{"num_key_value_heads": 1, "attn_scale": 0.177, "init_std_qkv": 0.0334, "lr_mult_qkv": 0.7}
Below are experts of layer 8 (counted from 0) of a mixture-of-experts language model. Rows are named router (the router's row for the expert), gate (a neuron's input weights, with its number), up (a neuron's input weights, with its number) and show model dimensions 0-223. Each number is 200 + 30 x the weight over its row's rms, rounded and kept within 0 to 999.
After each expert's rows: a language model's description of what the expert responds to. This comes from a sample of Wikipedia text that the model never trained on.

# expert 2
router,232,226,195,220,186,203,205,165,230,206,184,184,189,228,209,187,190,201,213,182,219,173,207,170,185,190,218,200,190,179,225,173,172,223,234,202,217,240,185,196,159,176,179,94,188,191,223,196,234,229,217,200,181,238,228,212,164,244,164,209,244,266,190,160,224,200,211,222,196,250,236,187,197,176,154,211,154,260,246,182,234,184,194,211,247,179,237,208,213,173,181,194,151,201,210,168,189,214,241,235,137,196,189,197,285,214,164,169,168,206,189,230,245,157,228,207,172,199,162,196,202,186,194,214,233,220,243,229,200,175,218,199,202,252,218,219,170,191,183,163,187,189,143,172,205,183,217,204,189,251,193,227,227,236,199,52,256,157,169,217,154,181,185,256,198,241,215,197,227,188,182,194,193,245,176,187,187,233,190,176,235,184,211,120,158,149,215,194,203,216,230,209,148,216,196,179,211,205,244,207,207,254,211,183,170,230,218,187,191,214,193,236,233,225,209,168,229,235,224,189,199,158,220,240
gate1,167,242,206,210,177,154,204,223,174,208,242,193,166,152,191,183,188,224,234,210,195,195,195,201,212,200,229,207,159,199,242,198,232,192,194,207,185,177,184,200,133,161,173,189,206,219,154,248,209,243,189,186,175,195,241,239,192,221,201,213,155,278,195,221,183,181,213,150,222,239,182,200,177,212,223,239,228,193,221,138,200,179,166,218,192,181,185,135,185,242,157,210,186,166,185,205,138,209,155,185,187,252,201,192,164,196,255,190,216,176,188,202,182,150,224,182,211,208,151,253,208,163,219,132,175,146,221,179,263,169,173,210,240,215,209,201,222,236,240,250,199,178,149,180,165,148,230,234,134,240,215,182,212,225,218,145,175,206,177,222,183,195,191,191,177,211,225,238,170,173,186,195,184,204,183,192,178,269,218,141,177,245,164,214,181,205,238,202,243,200,186,185,188,177,230,158,171,174,225,184,147,231,181,223,313,201,209,186,167,143,198,231,202,206,167,219,219,196,227,236,201,235,229,212
up1,202,165,181,200,152,237,219,189,175,129,193,190,184,202,238,200,236,182,211,267,167,230,216,203,210,228,240,215,200,182,223,221,192,200,172,186,271,220,230,179,199,160,257,182,223,225,199,233,187,221,225,213,164,159,190,202,221,204,186,187,224,241,169,221,149,163,217,199,163,202,252,167,197,143,187,247,197,215,245,181,212,222,145,191,241,247,215,222,174,201,168,216,212,162,179,208,251,198,241,174,209,223,186,262,229,215,150,215,156,175,213,256,223,158,148,228,164,156,212,192,111,175,116,165,225,183,166,189,241,151,221,205,222,148,217,233,207,233,205,212,167,160,194,198,175,200,192,238,227,183,205,184,251,211,161,182,247,194,224,234,157,181,144,165,201,260,218,182,207,216,213,134,211,196,187,177,232,195,205,172,177,247,183,203,167,168,215,165,219,185,152,189,205,223,159,182,214,184,211,181,226,232,197,119,226,209,231,184,186,179,214,195,199,236,170,208,196,230,209,194,203,231,220,246
It responds to: Past participles and verbs following was/is/were, often before to/in/by, such as served, returned, played, assigned, plus pronoun objects like it.

# expert 23
router,167,227,204,183,187,192,187,176,248,191,227,197,213,224,214,195,133,186,241,230,205,236,228,163,178,172,214,211,215,153,205,192,191,238,204,262,243,244,190,168,204,163,213,181,196,216,224,152,173,223,165,224,160,239,212,197,176,234,147,222,246,232,179,211,202,175,214,216,173,235,213,211,216,162,154,219,205,242,223,220,221,188,171,182,257,191,233,143,208,211,213,204,133,172,185,152,216,210,276,187,213,244,164,193,244,184,193,184,148,151,207,215,239,222,188,225,182,194,219,147,180,182,201,213,183,236,272,212,214,201,191,169,247,218,217,222,208,169,221,146,219,209,149,146,209,245,184,206,225,180,166,235,191,217,194,172,222,162,190,238,188,184,212,226,183,223,198,216,199,166,236,227,189,199,175,167,210,242,186,215,218,149,191,180,165,162,176,147,215,226,246,218,176,211,169,213,230,182,289,228,158,254,173,163,213,208,222,194,216,255,224,195,247,258,230,212,140,228,204,190,168,125,174,220
gate4,228,177,252,200,205,214,192,189,195,225,137,146,226,197,190,206,166,227,206,192,150,148,180,192,140,214,193,182,199,246,189,182,199,218,177,190,180,193,263,175,142,171,164,221,215,230,244,138,177,186,190,200,206,200,211,247,178,149,224,205,202,240,201,186,186,164,236,222,250,220,184,167,195,175,218,232,219,178,248,175,182,193,170,222,239,198,223,165,220,209,217,225,156,206,238,159,120,188,188,224,195,203,147,186,170,154,177,212,168,246,178,229,207,239,203,203,168,215,161,218,198,226,169,196,244,224,149,204,223,224,182,157,234,165,163,252,191,226,181,176,155,231,211,125,177,134,244,195,212,234,171,214,200,177,200,203,222,200,217,190,227,193,206,212,181,249,132,226,158,159,131,210,198,178,209,190,201,245,221,171,230,247,221,202,219,186,194,196,192,200,127,201,152,185,210,201,174,157,230,165,211,137,175,210,212,265,177,242,179,235,195,187,185,207,225,242,147,225,205,222,158,197,232,187
up4,236,204,228,191,172,174,174,172,161,177,183,211,249,186,208,224,182,229,181,199,204,175,173,199,214,180,211,199,222,212,197,162,207,207,179,183,183,227,240,215,166,166,189,221,206,182,186,215,210,189,190,248,188,185,179,199,256,196,213,243,156,169,155,185,207,175,193,167,239,207,205,160,187,159,195,210,177,211,218,201,205,214,202,209,222,245,209,174,180,162,168,188,193,250,254,121,170,216,176,205,172,197,189,193,197,174,221,223,182,233,198,210,231,322,205,179,194,246,210,210,204,222,142,243,193,175,176,245,224,236,160,194,211,181,179,242,183,192,178,175,206,193,195,179,195,225,223,192,115,223,165,157,226,145,211,216,196,198,174,160,231,215,176,172,127,231,181,217,148,168,114,181,197,232,157,206,212,229,246,184,219,146,191,178,166,205,172,200,200,213,130,225,211,171,229,233,218,166,166,221,164,154,162,180,183,245,228,203,148,219,158,159,196,197,211,246,222,250,238,265,212,173,269,162
It responds to: Sentence-final periods, often after a year, paragraph breaks, and clause-linking words such as but, when, while, where, until, However.

# expert 38
router,200,252,188,133,206,170,226,155,202,250,165,161,213,260,234,213,197,177,214,205,244,245,187,181,221,194,214,188,187,195,209,226,149,214,201,202,193,229,181,199,215,192,195,144,210,245,201,162,171,188,206,174,164,239,228,241,184,225,151,203,274,169,196,190,217,167,228,235,201,239,216,248,240,156,194,221,221,197,196,223,235,155,187,207,207,126,203,212,218,200,164,213,164,199,202,130,172,175,208,188,148,219,198,163,213,160,167,185,165,184,216,169,241,146,195,135,198,200,202,198,210,193,200,216,237,240,222,228,197,200,232,192,194,225,167,229,188,197,146,179,163,217,212,220,257,247,150,206,239,234,197,224,279,207,151,165,174,221,222,183,219,147,202,186,192,197,185,181,237,139,231,200,193,190,169,210,202,279,184,174,220,179,179,119,210,189,213,201,155,208,229,220,141,155,210,173,231,193,242,158,221,199,197,196,219,222,215,216,220,214,224,207,243,222,218,183,123,194,188,240,189,172,154,180
gate1,177,238,257,243,190,180,226,224,202,211,208,209,163,309,178,206,218,177,221,243,250,245,193,150,198,235,183,222,215,221,219,223,167,209,222,234,196,214,186,210,191,225,152,160,204,203,233,158,184,207,183,179,244,195,192,201,138,248,252,259,210,224,189,192,223,176,170,230,161,176,183,202,229,208,155,183,230,219,190,195,237,237,216,237,200,186,232,236,198,219,190,184,168,141,211,200,242,166,235,229,219,218,172,221,246,178,157,206,250,239,259,198,260,201,195,189,194,185,230,222,218,189,188,172,183,168,226,235,213,173,263,201,214,194,229,183,218,184,225,192,189,162,181,155,173,272,179,250,243,210,231,149,255,192,209,213,245,207,184,211,178,136,203,253,201,250,200,200,209,184,167,164,193,189,204,215,238,166,199,222,201,189,184,225,222,204,193,189,247,262,207,208,174,181,209,196,257,232,198,237,184,203,216,216,192,198,204,170,162,162,166,190,238,231,216,199,121,158,192,207,231,249,149,242
up1,165,224,201,182,186,207,179,233,207,174,192,208,205,197,186,225,209,218,253,163,188,231,181,156,190,185,217,187,208,203,212,225,182,197,224,182,153,248,173,213,190,238,176,184,184,194,217,126,188,197,192,183,233,197,190,225,175,238,269,236,193,229,239,181,220,222,180,198,186,228,224,212,200,235,193,180,224,195,151,263,182,212,238,206,205,159,254,160,228,175,160,167,194,150,198,171,161,218,239,254,228,209,226,189,192,161,170,155,215,251,200,218,208,214,171,211,165,172,172,246,212,214,275,202,203,184,201,211,175,223,264,210,175,210,203,211,193,230,175,201,177,248,168,217,136,199,171,248,242,165,204,206,252,191,213,155,220,271,167,215,181,177,246,225,162,250,197,228,206,160,155,157,192,176,218,226,179,206,220,220,209,212,215,174,231,223,212,157,190,172,257,207,134,246,281,188,203,210,157,249,203,178,123,258,233,181,167,171,155,160,174,181,202,190,185,198,133,202,201,179,233,221,182,226
It responds to: Final pieces of split words and closing marks, like tion, ment, ton, et, er, closing quotes and parentheses.

# expert 11
router,180,235,203,200,216,178,208,176,251,258,212,189,188,200,217,197,173,193,181,162,230,250,227,190,191,180,243,221,240,224,195,192,196,301,213,228,195,179,165,180,157,142,171,168,213,209,174,195,186,210,221,184,206,227,200,232,208,221,164,233,232,244,180,166,219,165,216,182,171,252,163,228,251,185,177,215,201,264,208,200,223,173,174,194,223,158,210,181,201,206,134,145,161,193,199,138,201,181,221,233,166,209,176,200,233,197,193,167,152,184,203,211,208,167,178,172,163,217,124,172,166,240,197,216,173,259,222,214,183,177,209,212,243,226,236,225,159,190,220,191,207,189,186,177,229,195,230,215,184,228,197,239,190,207,229,105,186,202,175,227,176,224,224,204,208,177,183,185,228,202,247,190,196,201,188,180,189,254,178,177,201,148,186,143,180,136,210,169,246,234,251,207,175,211,225,227,253,194,177,120,203,224,248,229,170,207,232,165,244,199,207,219,213,244,191,178,188,197,191,278,223,190,188,133
gate3,202,174,226,225,245,200,203,204,216,220,174,282,198,173,147,195,253,256,194,175,229,191,234,217,175,189,197,178,193,205,252,194,198,274,177,182,200,180,203,197,190,160,243,205,197,259,213,197,236,193,223,216,195,174,161,186,180,250,216,233,230,231,189,198,149,210,228,212,215,175,160,226,220,187,170,216,204,190,231,229,197,175,139,210,189,204,144,224,197,203,167,195,195,211,157,173,151,146,223,202,176,218,172,198,208,236,178,200,170,256,188,195,210,176,244,207,166,226,138,235,213,248,169,251,212,222,188,212,193,190,194,185,231,167,153,214,152,203,223,240,240,172,229,225,220,152,194,196,200,225,148,164,146,234,245,193,138,229,235,190,156,201,169,162,233,198,195,158,217,172,201,192,207,211,233,215,231,209,230,186,186,195,254,178,189,166,206,159,223,235,203,179,193,161,235,244,204,185,168,170,200,198,192,275,170,216,259,212,190,177,251,168,192,212,161,113,173,164,130,191,240,217,175,157
up3,207,219,229,177,193,228,198,151,194,182,214,204,172,254,187,243,216,176,192,245,181,182,148,197,172,191,204,230,182,187,121,305,204,215,174,261,169,199,207,127,190,219,163,263,172,212,218,193,216,174,200,177,197,199,123,207,194,129,224,200,181,128,181,233,164,189,177,204,194,244,192,194,209,243,178,180,160,174,150,165,206,165,252,214,215,197,200,182,224,211,194,193,207,226,231,178,213,208,194,222,212,189,211,174,222,200,176,286,209,171,211,205,219,269,228,211,176,203,220,209,168,192,191,237,193,197,180,118,229,209,217,167,185,211,216,203,199,186,206,154,178,181,167,202,225,182,273,208,193,190,236,201,210,168,183,246,232,172,175,224,204,171,201,249,199,231,168,191,236,195,266,210,206,215,185,237,160,238,219,212,240,241,150,166,217,158,205,216,218,184,213,219,222,227,127,218,232,223,267,190,194,177,209,191,226,210,159,208,229,225,173,233,198,180,191,250,152,171,239,197,241,212,205,187
It responds to: Commas ending phrases before and, which, with, often after years like 2018, plus adjectives before nouns such as social, written, glass.

# expert 5
router,190,176,220,186,203,198,146,167,207,188,189,169,195,242,205,197,167,199,223,187,249,186,175,199,152,194,250,205,203,181,171,182,217,243,165,231,194,230,162,166,214,205,198,221,136,206,258,199,173,149,225,272,219,210,172,262,182,223,176,221,170,226,155,162,200,158,224,232,229,188,207,201,235,170,157,247,187,221,257,189,220,146,219,198,204,210,215,195,223,243,203,141,102,198,197,180,211,205,220,230,171,224,174,183,199,180,197,218,154,219,252,183,204,193,208,184,162,216,162,150,197,192,190,181,217,204,233,200,239,189,246,145,227,207,160,222,232,170,142,166,224,226,165,196,196,195,215,187,210,238,163,234,181,222,171,201,230,217,173,180,164,201,144,201,222,215,172,184,200,172,246,243,224,188,211,214,202,271,177,137,273,177,191,212,201,209,227,184,196,245,197,226,183,156,213,212,234,202,263,183,166,195,205,211,204,226,265,256,234,232,182,223,217,255,206,173,162,244,233,261,198,183,216,212
gate1,197,174,162,163,236,249,222,244,239,206,229,216,137,214,189,146,183,192,247,180,161,179,215,239,154,189,219,190,193,165,207,184,230,222,202,205,175,196,221,180,197,196,190,224,172,165,230,226,199,181,242,235,165,209,268,220,203,168,199,188,220,200,272,165,221,142,245,197,205,184,180,131,204,187,185,218,153,201,226,191,227,146,181,185,263,175,215,223,216,228,242,153,176,257,212,198,234,223,210,194,183,202,182,233,247,214,238,162,213,218,180,184,182,187,259,198,208,202,179,166,225,194,229,225,185,196,224,230,206,163,242,177,215,195,188,216,240,173,192,221,196,168,242,175,257,166,293,208,163,248,177,172,203,196,246,196,258,199,186,167,204,151,202,216,216,138,216,233,226,216,161,206,204,202,173,214,167,180,180,141,196,171,183,232,211,199,225,180,225,280,221,202,188,210,186,150,180,168,181,236,194,228,156,229,147,177,214,211,221,196,154,206,198,234,180,202,188,196,189,192,263,167,265,258
up1,200,181,199,168,157,155,194,206,174,173,187,214,188,215,189,211,201,150,174,223,190,193,204,190,256,196,167,249,230,226,255,228,173,154,258,199,222,210,209,206,223,206,192,160,263,175,191,213,229,204,182,194,206,190,186,236,236,210,229,219,195,172,182,178,178,222,150,222,182,214,207,217,215,207,249,207,213,198,147,180,137,224,201,161,224,163,197,185,206,163,261,232,246,201,199,179,199,164,187,212,270,202,220,212,281,213,180,219,229,199,146,191,196,143,183,218,158,196,211,205,224,171,157,156,277,151,172,184,225,188,189,219,212,200,154,220,224,258,248,221,180,143,199,217,155,153,179,211,246,221,224,189,212,163,216,206,149,202,224,212,206,204,182,210,211,171,218,239,176,181,225,138,129,213,165,183,200,230,187,176,228,252,174,208,164,195,166,185,208,165,201,188,200,200,161,158,214,220,155,169,178,160,187,214,129,286,169,262,241,198,209,178,186,192,200,197,160,262,216,164,184,223,181,181
It responds to: Line breaks that open lists or table rows, especially after "may refer to:" or "include:", plus math markup and odd symbols.

# expert 21
router,184,233,220,164,210,209,169,212,229,237,201,207,197,203,221,177,161,200,178,141,223,237,246,210,197,168,209,169,237,225,214,219,204,193,213,247,190,219,159,192,169,167,163,176,190,230,197,198,141,234,226,192,147,237,242,239,176,283,198,208,211,243,174,191,244,156,193,195,211,245,255,262,219,165,153,185,193,272,177,239,229,197,181,191,205,144,227,141,188,168,161,210,180,176,175,170,201,140,196,257,178,179,183,189,211,156,142,187,216,195,236,195,177,121,198,162,172,181,186,175,228,229,162,215,192,205,232,235,218,175,184,173,185,214,201,211,183,174,110,183,208,219,170,129,218,204,172,201,227,234,207,188,201,226,214,197,216,166,158,198,169,181,209,223,214,150,207,167,259,209,193,254,203,196,211,188,196,212,139,179,251,140,157,162,180,188,207,180,172,190,211,210,128,182,227,196,253,173,208,201,188,219,230,159,213,221,200,211,201,239,240,220,188,239,179,167,196,208,220,223,186,202,173,170
gate1,198,166,205,220,228,202,176,181,208,140,203,150,224,174,181,217,157,212,210,192,177,223,213,235,189,224,226,243,217,215,234,208,193,205,204,182,182,208,231,197,168,297,181,220,206,208,234,160,211,246,220,190,178,131,208,202,232,193,193,172,252,213,187,174,180,236,176,191,188,205,180,157,212,180,176,200,175,275,233,166,214,230,228,200,229,202,243,209,215,229,206,187,205,170,237,223,234,238,163,194,216,162,183,169,250,254,193,101,248,200,208,207,220,188,222,209,180,267,156,177,226,160,273,223,168,126,223,204,190,226,187,158,287,274,200,169,162,272,199,199,226,142,167,206,185,200,179,210,202,234,211,156,250,210,208,161,219,229,194,184,162,171,132,223,222,173,210,201,218,211,235,203,194,239,194,191,213,212,236,213,224,214,197,183,169,141,218,183,177,181,172,172,194,200,163,219,168,180,165,219,150,194,215,185,223,184,248,160,200,203,206,194,161,229,167,196,202,205,176,197,245,202,215,195
up1,236,224,228,220,190,197,253,200,226,203,217,212,165,178,208,217,210,220,156,130,208,159,159,138,222,177,194,105,261,180,200,200,275,200,207,230,226,195,147,146,205,238,190,218,218,199,213,154,149,221,230,200,199,222,217,211,158,131,266,193,175,181,176,205,253,218,212,219,206,184,212,198,236,222,195,176,248,202,228,190,242,190,163,217,224,223,209,188,247,169,208,263,195,180,243,209,202,219,260,211,164,210,194,239,188,158,174,152,225,151,217,207,197,209,227,170,214,202,226,162,204,236,192,207,208,216,237,195,246,188,209,195,120,211,231,153,180,198,160,224,225,220,216,252,203,210,229,163,218,167,179,190,153,186,177,227,236,178,187,249,234,191,210,213,129,146,209,220,245,234,252,224,189,170,203,191,207,175,169,176,214,173,140,185,213,243,170,224,222,181,154,191,173,247,200,266,189,232,203,228,240,167,232,208,192,182,205,172,197,190,223,153,205,240,188,193,213,199,195,208,168,219,194,212
It responds to: Noun heads, often plural or people-group nouns, after the, a or their, such as members, system, titles, restaurants.

# expert 37
router,186,253,244,182,197,183,228,180,188,228,151,221,212,226,189,153,194,215,231,193,239,195,221,219,166,198,248,172,194,169,149,162,189,237,203,195,188,250,189,204,223,220,158,155,167,230,250,203,136,206,240,218,212,192,182,223,190,235,208,187,203,185,226,140,246,167,235,218,209,223,235,142,241,224,165,195,170,273,246,133,199,165,161,165,188,154,213,218,217,221,178,228,103,209,197,171,193,191,217,205,167,167,165,179,221,216,147,184,198,199,225,192,248,180,228,229,193,198,146,209,187,181,187,188,249,209,212,255,244,190,244,161,217,170,186,227,169,191,118,170,185,219,149,175,225,214,174,217,236,217,170,237,184,206,184,190,226,192,170,251,191,168,206,226,189,241,158,190,178,224,227,242,162,237,119,185,189,248,201,167,224,200,187,182,201,192,190,232,177,255,228,214,228,209,239,226,220,226,220,182,147,196,176,226,184,226,234,225,212,223,219,200,228,250,174,169,205,171,202,220,220,191,188,235
gate1,147,176,185,176,202,217,163,210,222,195,139,185,195,156,158,268,217,194,241,247,232,214,224,215,148,164,167,181,225,240,157,180,261,221,218,175,204,197,241,208,240,209,169,175,206,243,225,188,200,191,132,257,199,230,225,211,234,219,189,196,222,224,216,241,247,210,165,181,171,197,209,181,173,198,158,247,139,183,210,186,186,202,178,176,200,212,181,160,175,135,234,185,173,222,201,159,218,204,179,182,214,231,159,197,189,245,236,232,235,190,186,182,170,184,191,198,235,220,175,222,189,231,215,237,178,214,168,218,204,231,230,255,198,204,202,174,178,165,150,200,201,226,158,190,252,245,233,150,115,268,189,221,197,202,167,181,191,186,233,171,239,163,218,165,211,210,227,193,193,162,214,247,236,194,193,222,215,310,237,186,202,150,161,190,236,187,173,213,207,217,205,222,219,199,192,213,209,219,222,178,191,167,196,224,206,251,249,235,190,160,168,137,220,190,202,222,214,250,225,202,245,192,187,238
up1,248,180,169,247,175,235,221,176,198,160,214,230,236,258,173,170,184,197,151,183,211,167,201,146,208,200,208,213,160,216,241,240,191,251,161,195,231,178,194,187,195,197,169,227,170,193,171,181,202,236,248,174,150,205,174,223,118,167,205,192,262,183,181,244,226,211,155,182,216,190,181,228,184,184,241,177,196,196,176,211,179,199,213,205,222,206,186,232,188,194,216,172,231,172,188,246,188,225,180,199,207,144,199,227,220,192,251,105,218,180,192,195,208,193,172,206,206,210,235,187,229,209,174,189,187,213,246,137,181,198,188,196,230,212,221,195,210,179,227,211,201,165,235,216,244,183,153,199,235,237,217,148,161,311,221,231,190,170,145,153,196,215,219,229,204,176,181,215,188,214,243,137,211,197,190,256,204,132,227,235,236,246,229,231,194,210,185,192,247,214,209,213,210,215,213,226,260,238,210,221,189,235,234,131,232,178,164,175,237,208,261,228,184,232,232,230,224,163,191,220,205,181,171,190
It responds to: Modal verbs and to before a verb (could, would, may, to keep), plus line breaks ending infobox fields and table pipes.

# expert 39
router,169,242,211,181,208,133,186,188,239,232,198,212,162,247,213,222,155,199,233,206,204,226,226,169,147,160,235,199,220,240,173,156,187,180,263,227,223,241,178,170,209,204,192,204,125,220,216,241,155,180,251,203,213,204,158,194,193,205,152,201,223,200,198,208,211,185,256,217,182,257,253,169,191,161,202,183,189,295,244,164,202,201,163,178,182,155,218,181,209,235,172,194,117,163,197,172,199,214,223,236,226,218,146,165,225,158,142,210,200,222,217,181,242,189,241,195,155,206,195,171,160,201,181,215,198,227,243,249,206,142,243,186,190,236,170,225,222,195,166,183,226,176,183,195,206,231,209,221,206,202,220,217,194,243,152,150,194,199,215,219,218,167,163,226,238,214,146,173,243,183,221,199,241,211,190,136,210,199,214,179,226,186,181,162,185,225,219,197,191,204,238,193,195,209,220,201,218,191,259,159,186,229,238,208,185,246,207,225,203,271,243,222,218,249,156,229,149,166,207,191,215,206,201,183
gate0,171,218,159,232,164,194,189,159,243,195,173,168,160,227,238,152,191,204,181,229,198,154,147,210,189,180,189,124,182,129,198,221,213,188,222,205,184,211,180,189,266,203,211,224,142,196,216,209,153,213,193,200,226,216,157,177,161,230,227,192,211,139,144,204,230,183,207,178,208,218,194,258,210,177,206,208,223,203,165,207,151,207,199,148,238,226,198,225,204,191,191,228,187,164,198,170,179,163,198,220,191,202,205,190,172,174,182,182,159,137,178,211,216,205,198,213,157,197,195,166,303,229,180,207,198,129,252,200,206,229,189,179,189,203,140,165,243,207,221,190,185,205,217,204,214,160,163,213,162,229,203,184,189,207,187,186,125,173,208,210,191,180,246,199,154,154,205,210,235,240,245,239,204,133,218,206,220,223,207,233,152,139,193,235,177,205,262,227,231,162,165,174,211,247,207,247,251,174,260,207,205,182,234,153,198,197,192,212,213,191,207,155,206,202,227,214,175,213,168,178,256,220,157,169
up0,204,240,169,186,180,164,196,193,168,197,171,171,156,210,237,203,195,245,146,177,213,161,206,176,231,190,230,156,117,216,269,242,188,206,205,192,196,217,192,194,231,191,198,203,166,195,184,212,206,238,187,203,238,192,198,213,217,193,202,160,220,144,174,214,249,200,216,203,170,241,213,271,224,157,249,233,186,135,115,136,217,196,232,235,242,220,190,191,188,204,152,277,233,178,180,252,181,216,199,208,198,164,216,186,165,174,216,226,210,174,216,214,169,198,199,217,143,211,241,215,221,209,211,212,176,125,180,136,209,184,238,220,192,190,137,213,205,258,191,153,179,196,263,216,179,205,155,178,210,152,189,207,210,202,175,176,213,176,184,198,200,195,201,219,255,187,217,260,221,266,240,232,205,214,151,178,210,185,183,194,257,152,213,168,218,210,199,229,216,166,199,204,172,236,241,238,196,183,194,199,215,136,215,201,211,213,172,162,237,220,201,160,153,173,222,240,212,242,239,217,207,192,205,204
It responds to: Pipe separators deep in numeric data tables, especially minor-planet lists with LINEAR, MPC and JPL, and vote-count tables.

# expert 54
router,167,246,247,167,228,205,174,140,218,232,133,184,233,222,215,166,198,186,206,202,239,183,222,213,155,181,255,196,224,205,183,207,184,233,190,201,183,199,187,169,221,174,193,179,153,207,218,179,176,182,197,181,117,266,227,213,182,190,155,225,229,226,140,199,213,175,247,232,180,264,217,251,212,169,179,202,162,226,217,227,244,205,195,187,202,145,174,155,231,223,190,223,172,154,168,161,167,179,250,213,201,175,189,201,194,145,183,195,172,155,224,128,223,176,236,106,167,170,176,183,223,220,181,191,225,216,201,190,191,172,183,212,196,204,150,214,199,161,155,150,150,182,180,208,168,205,158,155,221,216,188,197,235,202,152,165,197,210,191,208,220,185,212,262,200,221,199,176,237,165,225,209,185,198,172,182,237,208,148,159,225,124,182,159,224,163,246,194,139,186,219,208,178,208,222,178,200,222,197,177,228,218,258,180,205,202,207,200,212,179,194,235,212,265,187,149,185,187,210,244,177,210,181,234
gate0,222,209,198,179,220,226,180,214,251,227,150,249,179,197,182,146,194,148,158,181,206,194,144,174,194,177,148,206,206,156,215,220,225,197,163,190,221,201,259,184,153,207,238,171,204,171,223,157,237,211,166,181,182,193,154,196,168,217,198,285,230,212,168,229,222,222,183,247,175,230,212,208,159,249,200,235,215,251,218,214,175,171,163,196,176,201,154,210,141,195,167,167,192,203,192,237,224,199,161,192,219,232,228,191,176,170,212,215,203,198,196,246,171,197,225,226,162,210,225,210,177,183,258,175,178,229,166,157,179,207,183,163,190,241,220,173,213,239,151,174,193,239,197,221,223,212,198,135,199,186,170,250,211,231,205,161,211,169,168,192,175,194,214,204,221,239,184,147,200,201,204,128,218,209,166,285,210,162,155,189,163,136,244,241,144,255,238,180,179,165,200,179,187,203,163,198,146,211,227,198,232,203,181,161,224,201,194,181,234,163,164,212,210,214,181,165,192,187,129,236,203,179,150,193
up0,198,164,211,141,195,135,241,265,242,235,172,219,196,184,153,230,209,188,213,183,207,166,244,220,212,161,245,186,198,184,166,215,220,191,257,177,196,191,217,209,170,257,178,243,206,203,177,215,248,230,220,159,170,211,113,115,181,205,159,193,210,202,173,200,210,187,162,180,208,243,244,152,127,231,181,211,155,230,157,155,258,186,189,208,174,191,194,231,238,169,212,186,200,253,239,210,212,161,204,211,208,183,212,188,181,195,228,198,224,183,222,266,193,237,237,212,220,201,226,173,202,218,200,230,195,185,220,194,223,184,206,157,197,229,213,181,230,165,190,146,186,199,199,151,237,182,207,194,162,171,190,286,116,246,188,153,225,153,211,212,210,195,228,186,160,206,209,188,223,174,232,214,181,225,182,248,189,224,242,163,221,200,245,231,181,177,207,207,199,184,180,223,239,244,235,206,204,201,171,165,191,237,186,182,232,165,178,201,193,197,208,180,207,257,230,245,158,183,204,238,243,247,194,187
It responds to: Later words and pieces inside proper names and titles, such as Coast, Games, Prix, Railroad, John in St. John's.

# expert 10
router,149,231,189,149,217,159,193,185,227,227,183,205,221,229,192,222,175,189,205,195,187,207,248,195,153,181,220,197,193,164,166,214,221,201,168,224,227,191,161,174,269,142,175,170,176,206,191,166,153,210,204,182,176,231,216,223,209,228,206,267,200,232,181,199,250,212,199,199,235,239,244,241,191,208,160,239,216,161,220,175,174,131,180,162,238,169,210,143,246,200,235,185,145,178,205,120,175,198,191,205,139,207,207,149,220,140,177,198,160,172,234,193,221,205,221,193,171,197,234,188,179,228,185,193,209,230,235,196,193,206,200,202,272,243,175,240,232,204,141,166,181,241,179,212,236,202,164,212,252,212,210,221,215,243,171,110,183,210,237,204,166,166,183,181,209,199,166,186,217,164,267,208,204,225,190,177,156,247,202,184,196,172,184,196,203,179,220,164,112,194,212,199,160,190,200,193,234,186,253,155,182,209,237,223,190,212,206,275,223,221,213,199,241,202,193,190,159,176,228,235,183,191,179,199
gate1,200,166,208,239,188,232,194,210,253,244,199,219,228,182,194,247,234,176,141,238,199,208,219,228,182,225,209,288,225,240,215,191,222,211,208,152,186,220,137,207,189,173,193,187,175,186,180,239,180,223,213,189,219,216,191,185,175,148,215,173,283,144,229,222,233,215,211,220,168,143,231,213,196,225,184,200,185,210,209,203,177,226,199,172,204,217,210,217,194,208,270,164,233,190,176,180,223,176,180,187,199,229,180,225,186,184,196,174,229,187,221,235,230,193,189,184,210,162,174,214,214,141,211,195,208,239,181,206,275,235,219,226,185,134,258,221,159,185,227,186,173,191,190,191,246,225,211,189,179,183,175,194,269,196,215,196,194,219,192,191,238,208,204,168,143,190,153,249,239,216,208,245,203,172,190,182,178,173,243,230,156,200,174,251,230,234,282,202,268,169,247,216,220,176,216,170,196,204,150,138,197,219,214,172,174,188,149,190,214,218,228,200,187,180,171,183,152,120,133,247,210,208,203,178
up1,182,194,205,201,204,193,170,209,122,188,160,206,218,192,172,215,220,147,202,229,198,224,157,201,195,196,210,154,238,191,216,190,201,235,191,186,159,168,249,139,136,244,195,220,177,229,271,188,236,221,201,198,263,178,205,176,196,192,171,218,179,206,123,260,176,187,148,223,180,245,153,115,156,198,197,177,182,225,206,160,221,259,208,216,228,247,192,220,202,174,202,215,190,205,211,210,197,195,252,266,187,198,186,241,249,215,234,189,169,192,203,221,195,210,146,241,171,209,180,212,192,186,213,212,210,181,140,214,201,194,234,228,164,204,212,212,191,202,237,207,268,241,247,205,189,223,244,163,165,208,241,234,177,139,219,264,230,181,179,236,205,165,206,230,246,226,215,168,163,165,198,218,217,169,223,189,255,205,215,204,205,213,175,169,176,164,242,218,287,229,188,195,236,211,183,234,135,194,189,167,219,198,203,159,209,233,237,189,180,189,218,207,218,211,189,154,183,211,220,171,235,173,174,180
It responds to: Later pieces of personal names and the surnames after an initial or first name, such as Gut-er-res, Teben-kov, Smith, A. Traoré.